Weights of a small mixture-of-experts language model, trained from scratch on English Wikipedia.
Size: 8 layers, width 224, vocabulary 13407, 51.9M parameters.
Experts: 128 experts in each of 8 layers, a sigmoid router.
Below are experts of layer 2 (counted from 0) of a mixture-of-experts language model. Rows are named router (the router's row for the expert), down (a neuron's output weights, with its number) and show model dimensions 96-127. Each number is 128 + 32 x the weight over its row's rms, rounded and kept within 0 to 255. Numbers have three digits each.
After each expert's rows: "comes before" lists some tokens at least twice as common just after its tokens as in all text. This comes from a sample of Wikipedia text that the model never trained on. Tokens count by the router's weight.

# expert 88
router:147094147148140115093092140100150124146247070140133107127124138141157163149103134198083096101087
down0:118187103117116124128173137160121099162113144117211147188120111130161151158097105154087169110145
down1:093159097111138114174158112107126093052116067096169125163120108132118069097138087091142161141174
down2:184192139112161127145093122126157137168086090031117116117092091127107103108188093087145146160110
down3:172113161147098144102115101090113158159137101066110090130151132086149095104113121141119121062153
down4:166155101156136127096152126078130062116125109109113124075123148120106089148129055106073102147131
down5:167151161136160110114069176141055073050090144090115106121155151144175100147160101115085186128090
down6:111102115134121071091069099141126121116046129167101124143173151160181115101146128144125128133102
down7:100112127144084115154152097149083179124090086120115075078111131175130098114123116105083181171127
down8:113138092127053212123179197188152114086090107189158102151107152135149078141170111145183141176159
down9:183106136154064090124134118135164070113067195122169142176074088178106098131129111181156123178136
down10:097089144104111103123108123121112134130177160139137131099138124163155160137142143141070167119128
down11:129152072175153136127130103154119150140143117133158171106147056074096152074127176086218086089138
down12:112149113117214136125125137099152157096151143109106122160169105115103153097092149161084115169128
down13:140135081145075147096144190098127161158160120104127127137155152124151118156170123164149111093128
down14:196092148087110120144172109127108112181122122182142118105116115153110082116125138163231196123134
down15:097128148160137137109149102146174178112116113201130109127099149151166157083171100112135128115091
down16:063153089141000113069171138113118125106120171100123113131163136078044085162116100176106166073144
down17:153109165075145119132143100090126093088091157114112163180097138064036133127161138141072118165132
down18:121109142122211022109153149074127070102135129116110125160087118115121114146058151142128144092132
down19:149145123090220215142044143094110089082145081137114150178114124137159148087177133149116157167150
down20:039121125126067125097106101135142201172151166131126131109112213156112152147163095130119044117076
down21:066158129134175149118206110116137110114101121115118161115130137102043115167109120140099197121147
down22:138119100148216122091117114122123110113174143089122097133080094147129113094075161130102159158089
down23:165119186170141122138099168125122103134141087106104138105120129084109107109135093063098075075123
down24:102182153149208140106158100151144191185180119106116138124090141132131128099089164090146107116170
down25:122089144105144130135108141151160126102133112063126175155131111106111207114156150098116096156179
down26:142136162165171153124137124129132076127146158178145094157137106149204119125136117128144202096134
down27:093155125094082120145151155137124086099118162186126114050107097093095110136153080132168071109129
comes before: "| ", "-", "|", "The", "- ", "=="

# expert 8
router:090127114121127123089114163140089094144164085108198064103191086160179094141158085113142106165157
down0:090081122127125089107070138205109140131127165167083102177075141133124097173149145138106092129136
down1:140159137100068149173173155096126102193125152127121079127162130099121100127114066147105141113138
down2:142110154095211117141124122156135167004117136130139082091147086160144167146111157132133196153143
down3:113103156159120106093145049137172176144127085128155070145155131076068136098125096130128166042138
down4:151153075130157149148093120122111149151102112200111155140105150134119069166088170139128084158059
down5:079128171121121175167122141115094152162130110100108132125081094113174070139125092132109159115133
down6:058106158128105104082113119105192100123057133162095137116179092184160167152142135110179137111128
down7:102184108200046115108101133108111117163102134120126137121139173148189144173162119153142098075109
down8:110095133171163148128079149129132219120144098120069144167152174167178162137150151112147072147104
down9:129178123151120139078124149136200088120058134125111131130117139047189124071133121081162092143167
down10:161154154175132203079153115116106135134202086097093127157131161076146148075169162162151098086124
down11:107148147156121144124166154122092033139151133148139125131127070124102085175165131164121151105183
down12:124105130113065153063086097103127138120106128127124128105165124106155139131135140173120147120175
down13:078129099108136125177162129085101138107182152083096115144103134164106122128085111176165052085107
down14:151098118103123083121170100114118149118148111100215130176072095177119093100132179101113087074150
down15:143128132145153174151171124112208102133154143113120069049124187136130125105102147083116166099068
down16:103087118091205183143075142152141112120124126114154121120138113153163117156130115126128095169093
down17:122120115071170076111109128165143116162162099186070108132094124142198130119156191072115241159121
down18:114114157139164109103157147082155196076136198119138107204129115074202105136109084115138161185168
down19:161178114123115125130134156118161163135102137114148154156139136160155070124186055140147137138144
down20:182104140168125126145103115115114060160184129155124100138091100146134109125112192169117112109138
down21:169174099120166149133159095136127111165106157120091094142116118057080129082130130166107143165166
down22:192133150118176142088117153083159223114090121148168085105070138111121144148173131174099180137107
down23:140169143149169143141102180134120091070132141072140153093132158153094147102073125137149120112100
down24:150103177086080115111158143107108128133131148201177098118133141093127099165155139176133118055110
down25:101098148167119139087139127155165099103097127086112166161123149105137085073067134158096071155098
down26:131137105066176139118103108114142092127113125187110114093138104150118153132169134142155111160159
down27:147114121063136145154159154093158174150121111082132126114140043111137106168121106065075189128121
comes before: "1", "2", "6", "3", "4", "5"

# expert 62
router:105111128150139150067149180112098129167247088116223157095110144091139130172103103125140113085168
down0:110105167089145162114153136143176127041098141170085086098147103143059127131066096117145170127167
down1:186110150116164153160103142105140105123130135140110139113111121118135139135138100081136124186164
down2:101126088079126094127114154079088107147186094166126092140094186175064125113092122103145143105131
down3:161097074123129115149189060144144163174130140131083080168180094107126165075082166111156089122152
down4:192130091119129133100131150153171160096087110133062162064145141106186123073076140126133098172099
down5:109128109074126135130133127098115096183105128169136139139084135143163136174089181101107132051106
down6:128113143117169095204176115117087085140138185093177120126104138120129159126099130169054137138140
down7:065125089080108166082173169119106074113139095091151119110125142132128136088132124134141160168150
down8:121118118093078107193182127146176155146059086145089200097119187185160108117163189139135110162194
down9:078172123104149134173120114130105121135129115111163162109142207140133126177119116154122126043089
down10:121112077166091152121089087146081103145121109171089214157198148137095105085115147122084141090061
down11:104127178107102175139119157122107108146228184170160106131144158162162119121153153100130134094098
down12:151164073183120120107131073091177169126112121146121134185134088144103132126147093135132140145041
down13:151142105134160131092122133151168111129094098107178175089125135125145126049121115175122157152156
down14:180179161123126134167114150152134110141108120135105149162119098111224060139176156117083126135112
down15:115090142143132098113123129112078093148152092101228179077128135109148103157091144096086096088140
down16:115140119112110137120158146141158136138160106109159182083098140121126200112158079146153120079155
down17:121134089123180136149128082102131102173126079134097101126080148150077125142167142135143064135095
down18:123092109148121156110122058153123081160114129166157091071194105149121091077140142103141139111148
down19:169105121080193158162129117125155133103102100093136160134146092134147155118062107074094140112133
down20:127121123104033107132160181151067132155128108158191150120116134148102106173161124130080105180121
down21:126071093190095144089153102187148155077112048115099108123160081166178145151124129113142143204192
down22:131110131110118108155172098133118170150168120123184116132120125067124142138127141146106088145172
down23:161087166134141143089120127183125189091135154151168174130135172145233094097165183153155159193083
down24:081134176123123129113193175117057165204145057184136083135138161118121102098132126106156142096087
down25:174122096048069091172164137140084131119167142084172137114155119138064141111163106140110163071094
down26:158112192214190121091077161134156132078191121125118080159086142135161125093133115166075115092121
down27:147158145146233088118083119084151106171148111140161101194133105173153129120179133094111151118153
comes before: "1", "2", "3", "4", "5", "0"

# expert 14
router:151130105171127129082142104054101091122131124159116093135185169168110167147083093152101133123094
down0:102166097112126096133125165084178120126127147101115099162124082167146084186151147097132134153145
down1:116141193094161204118102087145126135163146100097109124103172151150118138036127101124076060107144
down2:107136174134174110091125122091126144080144096166140098141114084110128114096083144138123214040190
down3:112091117140100172125077185129134099134142192046097134158095177169182144084122140100158127146144
down4:181127168137074164131148191125141069089119076135102198110144118122066100163095133141127003157097
down5:097109161152112102139178136142159099092129148175103179164138088120174146152054182177116110080140
down6:123070108120135109062131096159111092150110100165132115135165139073191068151136144115145102172090
down7:106150113114102072141152084112194113111122179218104089164157155150128117090096185176089151085129
down8:147092088208121154120115116147185075117134113123147146104109168088092118116151110150101144141098
down9:135127110050118142151132152124087108120137136108161132209152119150149129109147110168141143071123
down10:160172094170134183037143226214156083096078206127141124099137131135136132192131094125122119174094
down11:173090056139121114142152144105099117101115174092093062156071083196169130104163098124069128090110
down12:149155194108163077128125100156138131108101166133140151104177128110068151097141143088160130182096
down13:151153111159195117123169137185137125167169096191073076135104128114166151112136118119115158073111
down14:098090147150175122146108099100122123106135132160096097117168087170135179195072084122095111146132
down15:056135137122175159121196126142127080170137164144086142113115101127101118126126147075124088109156
down16:077127101163149115107125153166062135153081163142087169211088133115114140171162097146124060088110
down17:142098102196174109162108140122111217194082061154167135129103128113138100124129081130095189131162
down18:116123082104182174150103134174125121115135154131086124123096088138055176110113111080118119165095
down19:153102129128075093095087128146083107132141118096147127104119112133133144068127074090097097113139
down20:108152079124103189088170123149108139035089087071105124122082051108129145085128131112164113115115
down21:176130163196089149144118139135143058193121134114120097120113090105127133135117045191104074142067
down22:115132139062144161144059147147101134132066128150147117150146084201106122131089184129151092211093
down23:159089121107099174081118119118128112078131122174163041102125142105116115091138073134086181093198
down24:094128096140115141122114166128166119102140109077115143091102148154173122173066196177108110118123
down25:152168116139128111140155113090179107138132116168161128152088181115119081136186131142171174082149
down26:134135085143091123110165126129059135114052100147142138135163085122114063136123140156143187123106
down27:127156104112140078161134106098048077099122117109114117121122135115132110121087089117147143149129
comes before: "-", "The", "| ", "==", "===", "|"

# expert 38
router:105158104127138167136083124118114123107170144132202084156175135094164110110101139128119153138150
down0:097084107122145126098124131130101118112139151073155111095152100123112210178092113156118175122151
down1:150166184066141079113145127108087142148067144119097102079137077094120133168107132176137191145197
down2:127163153138178163105086108092077154193143120108072156113097102090128131122093058063142088146098
down3:121130120117148196174108123109087094096126128113117189151134089189079204112124189101118051167107
down4:201155104057097089157091075145115136182148129123188085115113095126143141134160136112139182150122
down5:113121114093136111205168122165110116104084137085119062151150105122091070105139188154214167041119
down6:149146161125198110118153137148152098159107098167078133133100131131055110149081098094049057173215
down7:113140099146098138090105131133164195098128158169108144120143133121132169128093118112094164178114
down8:135205138072096184119073135093087132140091117127134077106168080132082079127158082166128199130114
down9:151105117105220135075110122142181164122107127159075190134082153157157138136089141181158105145149
down10:112146147130146152131109103061132043169076059122158074104106125110174115145115087169126164108147
down11:150087187117183174188147141164159131187162172121080106161116155140188057130117118160204152107139
down12:161112126139183146229136131096086137097218073131107080103039125128138073201139092129151094167112
down13:105152142140170156044148114121114119069157144077139127144137095116120160088150154071166073115121
down14:087181167119095044088130095133111120045082110156158114103093132165162129185144089111158089124158
down15:089180114104063176091107125136122081096079160113107110089150113171092123093148156142117117119034
down16:121066071127181091113129174123102185084122152159090149113102152137176211169066163123065121124154
down17:118154167123065131079157104111103104168138126114132164072162110164072172118129094153174102070183
down18:088131168163070111063147108168117157115126154121116117100153091111149127180098158131139121166143
down19:167130158126068109095110160141123168142102127111128137210128154122201078157142106145136175198154
down20:162150129168163141146131102118114147141141145092118103131123104155064206068127164172059140124155
down21:097152181087244179102069089074141110083088127159092121116147108134111140101135118148179129167103
down22:082169107046146106140145088115199111210156138118185158110153147166132163145118077130115194090084
down23:148142079130153122142137078082114099144150159097140113145142134116103095100110163099163101142077
down24:071131099140102107112085118145101071174193150141178173109113159144098140139032124124150138157138
down25:129066173149189123142091188139086168135158094114107112139193136158159119184098174161075107167086
down26:144109158104077125194127113138178119173139107139142124121136118169193108184122140142117137207128
down27:149124160145164135104152154103129110136143146094075079116095128141162104200095097080124137185151
comes before: "1", "2", "0", "3", "6", "4"

# expert 91
router:082129122187100099132128202134102099187110143171114120085151149146123086146124113112145147095139
down0:123149115145124136104184130087129105142123120173128198136141138144094154180099092118162128150127
down1:140119103115091150105130168124137166093081118122162100177157098095093111109092156113117087117121
down2:193200116087174083092099130051140176175195168110131132142142154106119100153139157144087110079154
down3:178130132059143101212065160095138123148107104144140135151149183158082140134154122129129170104124
down4:141184098149116143158140149178151161119118123115150118137156142146142137116151131114099125113161
down5:093149062104090127184087131111100126167161149156150122127120161180132114109125118093147115102179
down6:114119144130065135174147027157105100129118165143139137131152144169151153103102114045117157127097
down7:093114139150150190147125160085111139201102088129110139152188151075129131095171187158139148130126
down8:132165143153137121062127073146066183147135132114121157091163129138135145049193152083136151146108
down9:098120117089116178027121134130136061113045136111138176138125165169091106134177188185109130152104
down10:093118158110155187125121115108152106136064106071098146123128116099127126145122109096143122158083
down11:107127133116063124138121141143113179067095111067122132104170117168085171153171143170169124091149
down12:135111173118139219152062092134103153063187102123105116124114072138162117137121134149150105134146
down13:124121194082170134135145140127144063114132106117143132188094110103141106152122168137095128148067
down14:091119109190130147071107149120153148128160171090162072121102107115146160124118107150117157141117
down15:124072098061091110064203168108135151119147137098186214086173142090173151094152075166112061066140
down16:135116139157105170103159164173143183148143096081100155150108105133142157134134160136128170158142
down17:069135132151143072168087121199097091139140121159192188122093109096183166124118102075097173117136
down18:123099098132104107109145087122111122163172188093134086160091128107153169170108164136130140154112
down19:173099169133180079141185079151134155136110113147158107188161167145119148174095125089165085135127
down20:106107158120157117100075144135183181123104077129123122151072142094100144126126171055110099079129
down21:090175133172087093083106107150127167087155136111124138167127161094122104184173119091126118126126
down22:139105156102084073090162169197101090060118168192121141104160118134130130145144121145121093116145
down23:156123145144147128117105125110112185097068136125143128138098115161135168098192123216168108141106
down24:105135118126122158124133088063124128127081159101095101152107132105138149099116113169120157178146
down25:074143080101117120080148125117109096119104131069101183092169065142158145169158177064119124123127
down26:142109159100107139114130154134086129176078131134143110133088059104147084159118124107170148128171
down27:135142151067100116077109132130136155115114142116102108178118141155141086113148122091068105096157
comes before: "\n", " | ", " |", ".", " |  | ", "–"

# expert 81
router:077116105117121145079123127111126156108118145144184143114148140131145187120135210124126136094171
down0:161105123147170147135112058178148169130113088107113165134113134145069172160089089102142108153093
down1:132089202159181132064135154135160087104159149142126113095126122059114127099142093094158140127148
down2:166116126162105134132158145119128199059114103099099142115132099137109172106145098134138159111128
down3:135138132150132107126141142126183119126082136145120166141131108204161141066085125110113135122152
down4:141120120126184111136133184098158136130129171075150109152105160139148113105091143142075148144102
down5:113147153136103157158164120138144092202153079127121079118196141190119104138047139097171153123096
down6:091129109111056167086181158085107099121168146077155139124062128203095106102108117113146148107113
down7:100121146114172103104193135166149125150110139147105166131154114121079076135078125148137103136115
down8:197079181138076119135084128192159174116078154127128116173128087138125092144119120090121132177116
down9:159108124129102079200140135130119166136152113155109189174087110118100157084128123130179133059137
down10:127084144147159201132139116092130110117142128063086118082163154157146080095086136159127153145102
down11:206148112125170103193092122140098145085132082165132139110074121140147134110111125134147137168079
down12:101115123157174107082157185112112051138168117166087096133146155129104174110151086169175159159164
down13:099110149143056165147067101119131114142140197133102106131095083171184139104138098194125039157093
down14:136115133207093065134091163093106101168141128142134122136094111165147103119084111106150135097128
down15:143089065130192125176071099157142152125151121158095192069121054157156139119072121084129101109087
down16:085071091110158091192065175163165130135146139123120064072117098164095163157145047122084068110105
down17:138171155155109104102145125112090066136102120143131141090145129211160160129171061175083140135153
down18:126104154170166113153073135069174147159143093090112121168087077145105098096134194122118078147136
down19:119212130071193089092191104119139102148114131144156095139157159139142096185103150133141165134136
down20:119091115128228122133114105100161141116173114087130155144107168144153113075089127084128120133083
down21:171152116104159070074177065086116154122090088143151036124127131139114098143132127087137126152170
down22:093138150152111151129171143206101079121119171128106189161161117099094113141145143140156111139152
down23:139135152093085083089127121035151109162136160161067110118125105159183140102079128105152063124136
down24:158085142120174099126145145230096110109171123051076130201155118068116096091153101094091090171115
down25:154127100129091108125148165138095131164086143086157165095175083170175111138085110143110132148149
down26:146099137161018139113119167133148085105088149136173116108177102115209138119147078151192132116125
down27:139150135145140137101123131132189080155140124183089151117133149104185122159150146084162119151112
comes before: "\n", "–", ":", ")", ": ", " |"

# expert 78
router:086132121193087096130127202126096094190105145171121123078151143143122090153119109111145147093134
down0:133120161199182134114107076113133105139119126136162126113171109111117105080148137108141091183086
down1:169136129139104113145138098113154062127163120160085092106121146147123108101172148102116150090096
down2:141120165174124125081098107165190167085118207085160090136132138126152101113131083073154139134093
down3:104128179056123080123111092060072130112133157158146125150114107120178125160078139142151054111073
down4:112132135130151096149076144104110110169090161116182072154146166099151112166130129142154146173145
down5:097163113185134073119151117107156110150155130071089125112207129177169061116137183150145101133126
down6:131127126156108117103096143083093123172185175097062159187139129119122140127166152131122091124135
down7:089125186150155120128065168161122109145182127156131064174069137051161159151130171132153131146064
down8:158153118125106105124141114166107113068124116137156111135139167128122126098103107134115100146151
down9:182079088136146187176124183121091183077183110117127161080148189142080104099083132087161115191112
down10:106153145130112126197082133128118134140139115082098133114186161161118119081136113118116145099179
down11:169112160061120111184200085104130116158124142114169137154135189135140152129111118141122118140109
down12:193091146162123138130132123099097060125151108118085125118160117149170115140079129081148118116165
down13:157142128081184156123159128130152115154157153124127209172138108186169126128102129179140052088117
down14:084114134190146115150148140112100043093150134183123091070161151117121101150152083104094107111106
down15:173129104075165104111122115160050123150082150094163131094113119165121216077099130070166111141161
down16:042130105120125156090140159149123167123073103141150082130151126175053170107082088126157175104079
down17:090145107150177111095134157149161113072181133165161144186161122187108082149100089116147109096048
down18:176058130121106134164135060135095148113110126100086135146126131146126080182185114106134066136129
down19:126145159122134164152096148112132150153106069160098061133111130061175086118121142148153126113143
down20:096172102092139110053138062105223097095134150216189072132125156105132126159156110124119101144114
down21:133145109079114134067097155110165176141125123150132121127122116147129091092106104131093175231125
down22:104182102181147150189103119141122117110156149146135100140152122159142150120101168149142158091096
down23:116121063090135137123140168143110072119107144166120136050171194145159205113108152147104160102157
down24:164075179121137084116144101100133152119122136122152172087095081144075096129088159144152173156134
down25:080167157119120178126069099138138109104176152098113121165147087165145106149121121146080135166141
down26:156140144107161173113127141173149113137103140140145109041134144098119152137109166114074171145117
down27:147121184116166114137120126176145125163112131104140172176094160123123101113139151171171116140168
comes before: "–", " | ", "; ", " |", "021", "023"

# expert 85
router:177091121165099130098044187109132106092115114123178101131133130135187187155145118199159097102129
down0:157141120148203161131104143130099108110107166118147146150124132129132187134118126170055145137136
down1:135139171101171186106118164157123147082155135124084117207123129101095145092198080086122133119121
down2:143150091083103116135126138099143123100155143102166098137049104197124102067139089143226144144154
down3:153158119143017143122131143165161116100073167169132136106095108133107123102176114140138131122154
down4:115109141101226104133135142141153156078121147180099104186080149093114137131108092152128155116198
down5:085127132134194117082138151125122158137154103144155128175127143154098161147048160128091104134189
down6:067123102113183180154150087124151112086068091146115163152167125139130110143069150120165171117145
down7:126184143158189111122126177171160107135109076092106125092122097198157072105155103133112137121124
down8:204157054138115085135104106128104064150127154129074065150103156142160160114150078172198102151151
down9:125111127182078186118112166187134114117147124106180128123077128111185110169157145156154144164087
down10:120158154117162145126112131131127146181095122173093190130105149117126113091129145086163163119135
down11:118124084197105178131118186175072117189049142129151128115167199126094128114085138024108086081103
down12:171109137157164124076112156198092152115077116118183159174103129139114144123153103170125130078128
down13:144108135128255151186184110139160164109098126173138140130091112134119132095096124119115103155120
down14:129110154201168160132140128140092100171154141144136155151156112119148132157088149140179185118134
down15:127141108138000200162090124165121135142140076096136145167142093123113136146180137157153137122185
down16:137170142137120114102166110132097080118129146111096090133183145150089102179074122107144099142164
down17:128094120127174094117099141122122153194078061195148139113214126166164147109158145109143128141129
down18:100081134161126096090092104097148141108156128134170139101154109161118123080158130173144116138107
down19:145080128182165159140142139198119124092167111058123140182129144073070115077166110194146099166125
down20:062106067114146162076094165109077128141171112090112130160130134134131164129119127081176123072109
down21:172176073130167108112144148100112186079143121135156110182111130196089095189119134089093210115142
down22:120114143118122102071165174173105144149113159151116119114116116126108087161037131086168106117139
down23:116106182104097116108156125139165101115157119141166111150089140125101139133096148108182071110156
down24:107135089133122080110144140100106101147114142131154097110101163112144122145068112096157095165131
down25:122111145110182122082109138123149205096109149127150085182131097134154092135061114198116071079146
down26:127111083123102125125151123192149146087131173113115082175168164128161090119188106158171106114119
down27:117109156086127115123097132145138064148128096134121140132138174119131121145123126152116123098135
comes before: "\n\n", "| ", "\n", "|", "-", " The"

# expert 61
router:078087086110114162114054207127130108115136128150154128156144127144175117160050146146134144100155
down0:101157101134105131103166112166130129088117113098106109099149086105197138109179115073120076108104
down1:157119144131000099100103116180119135080091103119056151106120128123136129152179159134166148176128
down2:185089077117105112125085120126112152145113086169091152095104112115089065140131087079118136145115
down3:168137115105103116118170169150156150088127152083172062115082130134135145107146174184113200133151
down4:113138162150028148214142168147186120116122153110124080101130149095113106142143106065143126109113
down5:088100132136107143114122125088088153184103150153153103137178106134116195088105102159175122094142
down6:105137119170053098077148098131120104169082147158147124164086162116108182208103093125174150068181
down7:120132203147113088116105180144092119171071123177104157107111116117163107112157116130106128156110
down8:117105153179121192173130152190120138186137147166116181123128149145109137098155071130162124124147
down9:142098134162131117186118147132095125136151061187118139159086107112176159173176151057152107119083
down10:113115112127123091189203114154126139142129134145110129133162142142109129112173169156107101109143
down11:203165191108128195106129138131084130139155113143121061084131090155126082117172155160152114151140
down12:103079149161083139120086148177155090172140143126132141146132113198093224104188178079091185136131
down13:122161178098051088142122117117110102118173152063116151157136145155050163099146072116162115137112
down14:106119118148125143113119169165154107107087124179157143080132095140164091134117146116107131117077
down15:045167108113198071124127117107116094151122124119116134119165133130094060184128088195160117130104
down16:114138116152132192148112143105078123168125139141064185101104113122176155184117122076126106131111
down17:119190165140165127119080140117112092198126150063111104146134111052147104045085156125148147120185
down18:145108139143173171127101121126123176177161108153172146129094138119105097097099150110142078173130
down19:117123168161213111101102121093134080177066158113118126136149121128117130100130136114147145131075
down20:080141156105084169067083101115148139151106136165158097075149138106088091124170137080193144123148
down21:153101108136080100105144057147154094140112102096084144101095143077167105187160070110171108136145
down22:106136146115125140064071181148131164193081127170148143103098140131129126126132099045106074118111
down23:139165149081081100102083081157119135122072134147123103172109103097154085100127132101156080151132
down24:183144129112061102181108136201133125172099139160116114141157163102147135169118204185050170148162
down25:088121118142112116072108111132131140159131114128132105075126146181223177143115130129160159093138
down26:113141121126153179111132165176119079033093147068171188149136086130159154142099096115122170122112
down27:189138207115181132149068183171139163195131097080147155144141157111221180131129190142150136146106
comes before: "\n\n", "\n", " The", " He", " | \"", " She"

# expert 42
router:077133116188105094130133208133092092188104146172120122082147139140117090150123111109142150099133
down0:112105090163136144139106134113108153144108157188071151130162130092129138219140187118186175134094
down1:134173114108112145129156128096091060084127124133182101151134095150107100101133034143160162137138
down2:123139087180165094102135096115077106130035107131184135105156104110105157092096111149122112136082
down3:099088177106091147145138100117118103132107143146127132143095137113129137120108149137051093102078
down4:113097096093068066107104135162098088107082159140136119114155134162094156105140083122125194084098
down5:067126135120211136097082117140112144128072153122161092115117181148123124113133127071161132131082
down6:094090100118144092108117138099146068064130152127096138134141162104165145146140123148136104155129
down7:160141141109141145105056119122136115077111139158109062086136105161119133128126119131140080101161
down8:157110051168169161138102143086126177103141170069145135115082140163117224118106119104118104172151
down9:175137132133143139143193138177104098181082089186165118074093114106145086194130128126124157169152
down10:065197134131110146084143083116122155201141096101106176107119103108116080165218093138085159118111
down11:091101110151070112199108152174155110131144072148186187155171153118158129099096179156130167088097
down12:171139181043126098161142080091126143156093106147120096176164113118085151192179129160117136147094
down13:109113169151078111135137135179114090178113134139128071159064119120103177161122168055144138166094
down14:087085118104090096132104093093192148123150083091130150088108122122138168116146140131145120137123
down15:111182131108104155128127088121134118064106109086092142150140140140117086114107137115108058132116
down16:123097124115152124109141155176115127121143137109166146152134096123066187157175135124193162114120
down17:075156160134178093140146140116127113094135133161156146120119117069151153091144121059171133127153
down18:137128117094103113136100144097156100115169079122099152064167098146120151113125255051147148148101
down19:117074144158140172096125147165103132164121144145128137140134085147086147165106100158132051141097
down20:099142192206140085088078107095134078157095105167127174175117147128100122168235067175147037162132
down21:165115146137126164158142142098132148164172125126146101179157123127112122094156057129089105134139
down22:149136054061119097222169154133134115089163149165149133117110153116132096156159086121065139200106
down23:153143112079160121143173131138121155122101137175129138084093123149155158167060079150166169090183
down24:104150136095143078133123115111130173129124112086176084123104106061114083124148127078087138132097
down25:097115103138109152149118116140121171088082139106066155139125061102112104143151073158073094133128
down26:143108134136159040072146172106121132079197181111128065071132137120088146086175160125076155141171
down27:184127060106090169116099140155150183108120168145142134158170115111086128140186155142084165146113
comes before: "0", " | ", ".", "1", " |", "–"

# expert 100
router:100139154164152195118132173083083151066180105050184148153102080098087115193163152146127077150096
down0:136137105095170077227146117174168101156202120190181146122113125099109158130129143094103188127140
down1:119151125137113136123195147123125112147139159136166088125115104175128089140224145123172179130144
down2:140141115143039083151137109112133120144162106131097105100098107138090136168081149094137082114179
down3:132138163156194129118102140131096114132187198217072091128147078177161153115166143103132118170069
down4:053137155155108125111119114131157108150129110056144110161169103157066134149138114128120127116122
down5:123157118106141166179072094129146133127156145118166148110118169147126112141065152158156107127148
down6:121118097175087115133150112159108161163135138202092162108119129184133159134160176117090079114055
down7:178165148173206110091153155141156123125169132159158070154121126129087116141186061122091135147138
down8:125129117128137172131120122155144155142138095109157137086180134096161161151078155149140158092104
down9:111144133156176103130189165121082159132126089101201113136146123061135123154127072138133072153119
down10:065174123179027168111096109142138107140079064116133221124125148121185117144133142138110135136124
down11:074117148131126090091141149234184149112102129158108153101180150101124130116138199077236101108113
down12:127118133138091133121168110020095126108135128117125135101135158160135142130136105111136078134111
down13:127132126124219151126134147100150158133185135128108091160102112061167088081119103066074068096111
down14:154124148176087143115126100122091157164130146161153087132138130127149086092173138120173071100131
down15:100139181116092138119155172149082184121130109105165167113139087197167141153173176093160143154090
down16:115158150126140092072124082124109137152050141122084165148101127108082147131109178152204091122110
down17:140173118103081135127108123128130109130060131075156156157170121150137148155136141214153113112083
down18:133120225100193104175117134165148129120108151154139173159133122115185130071172137070152072076081
down19:166131153136158156174104127139183183108139160077127149127082139163167179108133137130079160047173
down20:148114159120156192118135144093124132110098173111126140152159180051107130086082092171143157131139
down21:116139067141174146116171147158112120066120145065157124109079097083194124076081102097150119113108
down22:146138098114116115143090122144180115072159139132154093126138091180089162125139089120093176151148
down23:198095106150097140150181134118164126161151101137181101099111153152139133100139117087133133130089
down24:167160139125065153099130096155082181081110146104078060080111127120187128094172117122062172133117
down25:141114120073112150165095094140191124116077102184113203144142152151180145088094134137097140130142
down26:119108157092107132109130178130099197198126191135144156120130124169195123143124144131113187145116
down27:166122146112105143173087140154102144161154163159124062144135135126111112106122132116115085075127
comes before: "0", "1", "2", "3", "4", "\n"